config = dict(
    n_experts=128,
    d_expert=64,
    router_score='sigmoid',
    lr_router=0.00224,
    lr=0.00187,
    batch_tokens=[32768, 65536, 98304],
)
Below are experts of layer 3 (counted from 0) of a mixture-of-experts language model. Rows are named up (a neuron's input weights, with its number) and show model dimensions 0-127. Each number is 128 + 24 x the weight over its row's rms, rounded and kept within 0 to 255. Numbers have three digits each.
Before each expert's rows: "mostly gets" lists some tokens that are sent to it at least half of the time. This comes from a sample of Wikipedia text that the model never trained on.

# expert 100
mostly gets: " l", " rel", "l", " all", "istrict", " al"
up0:126102153103126099133124133161086137122085116123140150118116105088149158132128134127148109148116102114109125153101120111133116081162082134117144121117085153119137120099108141115133138147141111108115116092121149161129142172153112107137079116214151108172113126125146174120144124120112094114128101114115126159108085113163110155098100118151136130095154120191103131182120156141138142122091
up1:163149164103148146146139100152109158118125137105058137131122119137128138153141173105126128106078155127103145119135142141139153121118109098096133118130148078148097141102117121099137122106093145119096145123161122134148126091115158089129092106150167151131136116101125128107071139098107149123080090124059127147130151141113107180092116128125111153156136108144091100119131090102138122152152

# expert 14
mostly gets: " tr", " Cl", " Br", " Pr", " pr", " rem"
up0:119123111143148160133134134110100129145089101120144133123098133118108120139144145153133129153086123118143152129138090119116151130163096144160123089131168156136127139160125149147124119116118128130130084075132116128096149133104126106113113136131163132162153091137118147133070148121158170116128100172171140156159081129104088120090159116136154172087107158168125139162154092150147188098143
up1:188147167157134132125132116130118152117168130096157127154094088119153137144151112178136155116147107088118170117132137119080139078138117152102158095130150145130099144152119126130104139084075115141106136128133123081140137138150141113137139076120120119092086071107146110137122137134129109117120123106128142151084101133108123123100108076121086148114158122133158134106130170086152124146135

# expert 16
mostly gets: "ot", "ip", "son", "ley", "ton", "ri"
up0:134170133122058100113106135146139169086146121089123111137114120134116185136141112146164103122109159122150137099181131124179102168135126164116131103118136108100098145134145082164130135125118158142112155118141139100182131146125128144128148193130148108115112143115172128153114118140094101111135117155113116086098137102126116129097103146132103130153121195100127134119109117118158115138144
up1:155118080096140116131104143155100174081130143119136165114155104128147137109127158133162109130169171184137105153157099156154097110101153119131128130103136141112120136151162140143106139114139122091105158108131119112096144128132135097165144156156087139120133136101109111140156093124143093103150123126124125144147084152093107187133144133121118153077074179130128118124114128145183131135135

# expert 31
mostly gets: "ball", " States", "land", "ley", "ton", "ield"
up0:130081128131157087112155117141131139152137180109120112129167097102138137110096173126136131146108101104152130115148149161110109123141094172156156140151111129127116151098168117159147092141156134111112152113154150169134118115138071116137102115156122118126106118124161147137170135208141144112147132141162124129167094121136121145111170134152130150126143108131150167136112171098110118118187
up1:153110154146133166108134095088142171177138175153147124123151130134146100124140105128121153134133156142135153159165138123110107108116133186094119132108088121125151171149165129147138124128119113135113145167097135146098135205147133143100071152150146106156150136104149174091110140126109106149124098154110161147126130129125085131104162141115094135147139136153161134141139150093132110140090

# expert 83
mostly gets: "$", " ", "19", "18"
up0:112137179143103127119160169121174159148119143134173188106084141128135143144140109155142134089119113105125114152100153159090118147123148162157137163106128106135109115108102137139112114125098166159092127125094192116147113150115094135145121120108151109106080131150111137104116150145095134105127124150155106147121111136156131137137177129153106136184134130121143149155160178097150117101108
up1:125115138108155121137130119146105142081102109076084049148115140161164119136146136114138116106092123098126113160106152097166079101135140144154116134093114125172109145121131165101078169104155107096113125094129118116150162172117117149109153132101079117114104120161146122109105132120127143137148169099106115166125119128148119153126134106114136076146118135113104132116131143122102135134172

# expert 44
mostly gets: " us", " not", "cess", "ect", "act", " serv"
up0:124139148097144118122149140087122132107140113147173141143139082124163141138101146117109107117154164081125134133121141147108147104166163139087102117157154187130135134130123160152128120147112157121130172108142152137133134109120141130150084120161174078179094098135137129128112091147154133128101117139110171095108139116170113098086119094150106133148136137148089123165124095134148181107153
up1:142150100141158117111142086157163122130113134171148131123132114107142142104133152107086127105145119151098086134161115178152125115142116138143138097121123147171104116140132144122152155075168124118138106114151117132160175162112101127168078191181149074101121126114137120169117161108118110109137106142152119129153163151125169170151111152132121166142114120141103144134154133128108146155133

# expert 62
mostly gets: "  ", "19", "In", "20", "18", "ruary"
up0:121079135138132121092122109141093130145124137139135126101159138152175107110065074120114104078118162095100119151120090108177085089118128178115093153126115137126094127180164113131147138120127140128073098139173101133110132112125110131145129092151151138144129105126103164111113096152173136120089155120151145124152112155125129117122140119126100106141153120120142125121160129128117097176142
up1:145146163153104098140147115133104159153141162117143160125127102108147106130141134141057157102122142150119108158107158107115115106125149123157129149130088185175094149124132110128140131141118143101166092134118178139183124117116140142187139136125116135169169121124147098111135159149131084102158136120100118159101115093112101137136133099143110190132104139122103138156160143114140122158152

# expert 9
mostly gets: "tern", "|---", "|---|---|---|---", "pe", "pen", "e"
up0:144154113068124140114116109132129135108153162140173110117099118098139179102163129138137143134100154147107128144162129121144128095186143106147137089133156142166126119118110105142140119112103102168134149160094147133115101115122161162110144135120123150112086113155097168164105118131087100107133126192123149127122081123140127128116156135128080123113173121180111133100140099144134132089101
up1:137181152109139157131117118154152136091103156155144121110094167134121127096131137099101139143140158136125119137133158138145151133148160120139109123125085138152099143155113125143135146145138165164153131089130110068152149129153121171113131106113134103123136096122132101141141130112114092078124155159137110114129093168093107143076094161142073084195158116121128152140145128143167122152139

# expert 10
mostly gets: "J", "--", "In", "H", " Th", "M"
up0:173139161142121133155127076163114145123144155140136108095119128143123154143127119086132111145095151175154148134149151117153143139129189090130104143159136126136162132134170159120110171109127072121146137137157145124070139128111110127105145129082114099147111086106141153117148142169112124165131123130126128098142151152143097157143143148101136114154170117167101079120149165101103107122150
up1:154139141117155118110144116104141162109167106128093137114112148154090167158083146146125107161143175130106128114100125157125141135142156119148070140148110143139114117108110109093152138101150089156113177140105104101162122167126141148099116152125190137146117125100127118107151078156165134120118148163105104115107105084132128139116117126130143097094125123161160124169140127086108100101093

# expert 111
mostly gets: "in", " d", "ished"
up0:085137134104152111115145110143115168091115164105085132097122123128163219103168122139131143119139140154176114124116096120153107131152120075138118136123141135130143143137121096132175141133131113147158124154141131124140166138128110124122163079158164122157157081136137096123103141129107155125098146128159150130118130147125102098161152135104145124095109133099124102140118115118131086129201
up1:099148110090167126153121165147153140107097118162135134139128126143120134131132145163136134095141118151146144171183119110108137067145144139097128112091139087087124125219107157116147112120121144113170110113131136162173131150134143137098143163126157087130129149103134132137127123106103127167129111161156157135102129072119107150097130144142148096122108143100114116114136130135095113135175

# expert 13
mostly gets: " =\n\n", " sy", " would", " can"
up0:142117082104198158141105118115129149153163090141118104112158114087099147180134109123149088124163144162150129165164151117155110112171116120112106085133107139115171145134083120110116127106125092126142143119135098105109163098106132166116112127147120092129103116087120087089147130140106122106137120149135124169143158093146097144142126130138091146124136171164131117112138119082115136141123
up1:172108130157145124114145117170173104147144097155093172140115123142139121159144141109114132143141123095113133102106112163099136125119119110146122080122108157170134147092143125100096106112117081106145105103122135104167166121078080114107099106130152117094099126095134159152128089122159117091091119174136112102175101130113099127104134140170127151136121139122119122136163106123106131089161

# expert 75
mostly gets: "irst", "orth", "orld", "|---", "ight", "w"
up0:145130122106127138092128113124130110138178108119139090145065146112188152138124146111140142126138126122134170113129130129131161108144120143135122081179119090148062143143120138145143101150135113090153167158151100077136156132110139143099128171113136109185127092159153128162122171119107160083111150111129124177131135153166153140128094089123126117114121114111130138156150158128119140126126
up1:125114100105148119134184100138119136149129129181128088155127137131102130119147169121095160102130108093130131183146119104127149164106129151129136155086109174145153142123158142153140106106151099107146099112124141105149152113148198075126085154139109142136161149116146158104151085102147132118127128106123111131112086167129100133122145146163144105158110125126130144080149126128103177118125

# expert 32
mostly gets: "v", "iv", " ev", "erv", "clud", "pr"
up0:145128169118094097146122108132105182087085133176090083133101070080112135128107101111161151116114130148120093123144157131134136108153126151180133121110106097157129120128139106145101085143156169091138107158112132077142113133127151080098113123122158110170126142140159094118127146097112133146110126125106121127139144113108163165143161157130134141087122124123164117140149120117097132132144
up1:163158136124122102112144091175098108130140136101149114127093151091138138107171145127119142155126173088139106140132129117119126116135149119152161165106108114089102105105079126092142144134121141126153140105141096090085128100146091150158147120167162111176075122093143131132143113131177111100099165156154151110095104153113122132152138100154156158174126139127130157122122141152120135097115

# expert 12
mostly gets: "19", "20", "18", "07", "09", "06"
up0:170134120175118099167136113125108132170137125138156114097103138133148150131183141121148080094122125161185158131125122154079109098137160137107128146115106161149103148119137157116115129175070106155080130160152160152163142112110122164149119145147163107142147143139127152118105103125128121139104085101128132116110151151132153139146144127144113149135085098084101135089107138135102153107143
up1:143099175113148108096161131127136153131133213090103117167105158099105156115142117100113111147124099099154151162185138112119121127133107106078145127088137131155147147121137102157129175154119113085107131156150106114152162133116147164124148106149130099153135071143114149125152122109066119134107151098122141114137127115161147157100122129157122152132122145158157125121110142118141141139151

# expert 58
mostly gets: "ook", "oth", "ock", "ow", "inn", "ill"
up0:101108166139122166152152122169108143149111094171094149115138120135109135092141146123108126124120150125199150144172095114109134122158131160153105133111106110124116104143142160109131123111131109118099157159092112133118131177104126130100141175151110100091153159099103144117126137149105140175109203097155097085109125133159102158093146138143129131170098133137139139134116113136129102144145
up1:113131164120148122110127134161087127064131115177143139127091124109150136135163120141127127109123133093134153146152145137132123148178148163141145148137088141148121120139122142096115113186128169104158149080140149134133128116086134120149130096147166127134139135130170143098085130111115113114154123135076107118137121081131129152134097157139088129173143134116155094170139185148109173159136

# expert 47
mostly gets: " m", " t", " comp", " p", " tr", " c"
up0:135111172117111136136135123110141145107143157079166136095088116157110066099092113128142161133131130104156113149152144109157191140102143131157148132127136143117133133154128116117167124160103137151126126084153119113114120143114125149147129128099172127116085085110103094191142112154133124145124104138100081103142148120158134161156108106151132133100119179137115146167132099151085133133159
up1:193097092139128115107130135072110110120194138141125112126075104107086141137138134099139163108110117146096141084086145177116084122082143099098138095138149137131139136130098111116133118133103152133125134114140136121099143181106112156159129122140155155116116122096155133127148171150105155124124172168100140145115124113101131130127107099145090162132093140104091139142139147133131115146153

# expert 127
mostly gets: "son", "ia", "iel", "ton", "ican", "ne"
up0:148121110141168149128163129145126179120116111115137125150152138146146122117145149098129122144168124157087146131136095142145111109138135094103117093169119118124141126109155152142174123124156123131130108141090126113149064165142181148143152108133174102167119106138092079115131154115121154121125161120112171120137107079098136142139102191137133144074160130142113089100152125091115119114115
up1:184131115133159123098120099169095165083133126129090128121116110137105167113151156162117099125154132102124110085138133160125112137112120141120120098131112103180129114077101120133164146167139140133158129112094138152084149143135124169098136104128142117133097117154113169131110131116118104126090136146147100131153136065111136137111110120100076134085126175132136132144160142101106100114179

# expert 51
mostly gets: "istrict", "overn", " elect", " Part", "ember", "chool"
up0:164112174138113144131138081118100150110116102121147133133158127134139104150135129145075125145058146104119100122153126137153143098150146121134123159111159103128136099140162111081148081181110104104166109118153189151154131126164096117167137125103136118114153118151088142124108118107139168139136133155138126129137129165129116167153119148127155114092125136117143123119119162080193126135133
up1:177124159121158103129161092170162141136179164148097151100113116091164133130136151133202132113127123123152142094137116135144152146132120121108113139121104116112136128125123106129124152100146116155166092098133120126162118081127141134134168131131177134139122099132071121140131134125095113097168143101124146162089148172110101114144144161104162142135115143135158101161130126160136069122121

# expert 36
mostly gets: "ced", "ted", "ed", "ished", " found", "ited"
up0:136120166111111116092110127092171117161114132134146186122125107146141155099125132143095118159144145122155128150114128115145138155125124134130120116140165148150103104119133102146142180154130089137166155125111108126105167115113096112099152116160104072114137146122143132105070155128114122115072179116117170154103080131131109137163142093100163153138099161097107109127128099146109096123152
up1:130138142135123145121122143131152110148108121164130135118090127168171137158106120154101145174072159114116142140165146157123124122157153131104137107118115123121111112127151125137136149138149128113136053108110127124200132117139142109075117098091150102111109088145199147155117147142115116135140151095133134102139133107104136087105111171141166136141082134155141101118132156099130159124090

# expert 107
mostly gets: " years", "50", "$", " three", "%", "."
up0:138167110151093129112148109134167120131136169108115152088092134107125132126139107123106158095166214103074092125145130114127156131142146121153181159132106125075122134135109106136163087099114115134163159123106126140153156142133159147100127138127126134127097150151140122121123144156110116141156136157111078185147157120110070134132105133111122139149122158146144133111141175140142109122126
up1:146120169146123153112158102167114091104133188071137132127160116118149137116117121077072109110118136122116153108106095154126108146113139081131139127086161114157149161147182111150105099102114141133117126158071115095077084117112114115139150125112121158144107128121124119132135139152129092104159146171109147166121111123136157108118107121119116104135149150131163102100112129124134148122169

# expert 39
mostly gets: "%", "+", "0", " —", " |\n"
up0:171107141110138109127090121186083142109146169166120110119118167117126132135152118124125116114092146154157147127152099122083154092126128121128109170073125149102117107131101115132131146144115133140107135119109089130122113096149095116156156107132150107133122128152122156164089103115157193141129124110065143123110096136121114125155159138114139104140145165115091117122142147195120109172138
up1:150155121118125131118101092129165108122142156064137150101143141186133178147128123169177089112148143144116161108136117099113140117150083147064164147101132088151156155123156113116131135116172110134160146159162169166143166123132112122156117124146139095145149130102137124146109136103098153115115114150145125166094160156108107119109126102139139134105106129104139112113135120145085141119156

# expert 0
mostly gets: " he", " it", " she", " him", " they", " He"
up0:127121140079098129143127114157082136119085102093114112117139161138110151114175120154137133136135150131148130085161118151089179102108115113087107123090104103160084127103105110120125137115091119132098137094133124161115148138136137154121142161137151092127144104106130121163105119143149126118129129148144133077129067078087118155145101166103125157132154102133096131150114111154139162085148
up1:128120150144127101107176110137139113094103121145130138115091136150076107111104166153105157128108123150118125117106150153128116095122116167176164142107090096173109098114118143119162182139092088164109137100108126151134161102161118125139108154125113072091158140141148113150139137127098152127141129101130112106116111130125136145119144126106172126135125174121177126136069107177114154118135

# expert 45
mostly gets: " Br", " Sh", " Count", " St", " Z"
up0:125138100084110085100142170151143134129150142101119120134170128141157122119137118138138122111117121121140119138134115130104147178168186153118073086110113156178162131148143109109147104060127108104110133107123146125105138116142114164118110155196143159146126119131129122141139147165133141140113166164120140168120137097153108106117113149123113143136154123169123096157091081160111110161125
up1:125132113068140106119142082145079111140117136131132162140048109154086178119129135136102121140145106132105149119116108135114123120147112102127080146108127125135146130124128126165133190114125113164132082121159124101119104110119102151135126093119151131104123134104148145198136144121120114129155077112089142124096124125120138142172155140134084099180116159117107122136131124096136151119156

# expert 4
mostly gets: "0", "″", "00", "50", "3", "2"
up1:131179162147088164128164125145092102113112119136114177107119141189108125083127125160101137148143121103140137075157114141153129157172099149132095139098097113091113117159111152110125100131136132113132103129146131099140098177124106147164119159091138132154125105136152136100096153151167114126153155123166122103129136135111090144139162128129103143112116133117119139110123107134086140076081
up2:168108148123090133123151136138127089112149121149117142127160082117104132116135121105122130160115151135109120157113100158150184144083091126156132099100108112110093129119116132123141083118123128116149149155152149132129121131133071124120139100127150089115128180068126157100133105109123116106139110182126091171124124158140088113114133121128151124141143164103150133095111096133147076175080

# expert 91
mostly gets: "|---|---|---|---", "|---|---", "|\n", "|---"
up1:164139151130113094138178094137139118121080158097139168097144136159152196149189146135098142136204158109146151150152156149161095126125156127131152110109133151139160090144122082133133160101122145103132162128158136144149095126114135126133122133110165124114151138098148145163084120143146146143141113115107163149099127130112144142119116152146148115126139142116140117096114171136094137154137
up2:161102121091153107095124127128121122146150155134130128166115140127134140111129119135110118140076139094157133107113146147157109129105150161149082156078156107151167122138124138139143150119106120132114135087148082162107142144132121132123148135164150093137123110129124149173123143077100099105127116143115136108132114063133107143164142140147122105144144101189068167122117109060102134153146

# expert 54
mostly gets: "merican", "al", " new", "ial", "eral", "erman"
up0:158131121120111099168153135154102157135120112134156092101099137166107170160081117142102137128131098149139107138115137123102143164175150106155099123140132119079138087153111142089178092116107141097130143147115130117095155149145110121137127153130134099144139154116141167165123108079142082137134091151126155138126149160132117093130105076169130149129131140101103143153166177141110110147130
up1:155126160099132128111141115148161111158140153148124134137134156106114193143117106119077082123128131152157139160141118150111120155170075101130119115181154151107174134120101125118172105140104140111108102124102139129098150132114113100151170112128128080112099144133190127161102127138098151134156115165128115156115146124107139118131105136120106104112127110158145066125142147138103173123159

# expert 6
mostly gets: "ional", "ular", " new", "ual", "ational", "ial"
up17:144119124140137114121151114113088152096113180079087091175150124123139118106108121096103119139119098151097123146107123099132172119138109139108144120111105146114145124118099131105135079173095115145116113149131111114110111142123116149119117163134124095145130124177127107090118106125145105127116116127133129165111119139152091155165129135203143141149117173151110179121195105107173127103126
up18:141131135131131127139138131122114141142153143130130163093169118150149151136125147111118148111172131156129135119127130122114142145104092132064178157136182112150182121113132144126145152105120151119170135128092093110142170129127141149109079140115139097181124140103095164141167135196186099116095135103125137109099102126139114145165123173088100121128106127129127143103107102111112107140114

# expert 73
mostly gets: " Ph", " U", " New", " Fran", " Al", " Q"
up0:108158079078114097108142149143098114106102114103146097100147116129141089120143147113158115100086129152151111156135113128093143113157097101169117145130163101131144127165129147124104096132115133152124148099152115150129137137142145135138131097149105143052105121121141103159080131109098164120120160123072149131124141148175121174144121167095159081141145152131140142104134127116149158109127
up1:100134170128086083126130100169122132144114132093113131165190081135118126160114109155156159144091142133127119133121094097152167125133128174157141132129141116085138101087148133103149130118133091094133096117137128107107095147082134115104151124144162120133119171089154091115141124098110113153148105137163114082120119126115116117121139109171119139111172131095093144093103116096110152121142

# expert 11
mostly gets: "01", "03", "″", "09", "02", "7"
up1:123139131122142170103132109154170142101113097123113100100148127192127141090092159153154154099120145084130150112165092114117166125153123141113131085114142097140169099156164158123104153165138129144150145120107129110140154117179132140151109113126113106105094096136131138105130122165164119155104138142134116102080082150096136159125104114138163102125167139147107139141159148091104125093137
up2:116127098099118092130118134144151148143109088095133129138128110127178115114140088131119131132147164135123149116145157108150153131120155147117133146085134067117102076137126160117121137129108133163119139165126101055188134118108141133110116118122101125082083125109120127173117155144140142133100162137087147135125151092134143155141162143102159114111119165156126145095142083094175127109108

# expert 116
mostly gets: " Aust", " South", " New", " Jo", " Ind", " Fran"
up0:170111133102124120131160133145126138089137142121138104100148117127085079088110134130166173142090095060069161099134151136106139133145103132126134143152189100085158149118145116131133129126094119123123066095102143118107143172119105130101128092122142130132109117130124106151122183113110141136124118134088112106127102107139102108120137126097173096113138157164129092117145135129123106130125
up1:139134160093084086103108126129099158097118143117085160160088112127127117089116144106119125120139081119114094102108123127107093119077150133125150166101122101108134133122138160124139133108118123107098112134130112117157138138137141133104141097097133123081090150158119130135107173067139147135128168125154111138131126128156150122146087129162084101134111119115151115174117186076143145153161

# expert 114
mostly gets: "19", "20", "18", "08", "09", "06"
up25:112144134104124087124160105131159131113101147126130131105104123152133183148119140103133086145108167120133137141147106165101129111147101139148118162138167123119152167145137167132152163099178103096150129114124083162131141132151147141129122132129141108167078128147153114127153091128176138155117153163132150144148125067127091095139137152171156129118159121089145140156133112112131091087168
up26:122158126096165080121104141126107128128120092118131106129134165127132142130143117123199108079063124143131143107095119157108113070128119163103104140102129133141131176158137083115153101145126158135146164132135155153144171123115101146129128098148119103125157119181128139169116124162153136131133121196110141159120154119154093123094137124139113111117116140144154134095142083139145142104129

# expert 92
mostly gets: " en", " dec", " dis", " ind", " pol", " g"
up0:119106133151138122158127122156125125105135159129145127140119097143121165113125100098130124136128103127133112181127147130132100139142102150095153111110159143159143201155143162154133192131141164110093120067130176120156109150095122138097150122183155110107152151141098124118113133113141111073131097105143117171158118145111139150129133114123118122171138148130146162181165153106131118155148
up1:158104141137116104129176109136132137124116162173126135091159163127100147140111119136140124152123083120128126126118149168130119147096134118122131164128132157126127124136128138144129135087133088136147125119109148109128124174096099122073089157158109110118119176086130139131150152135174139147106082172131076142164096131090125099108099143181146129132161152139093099118124130072082105137137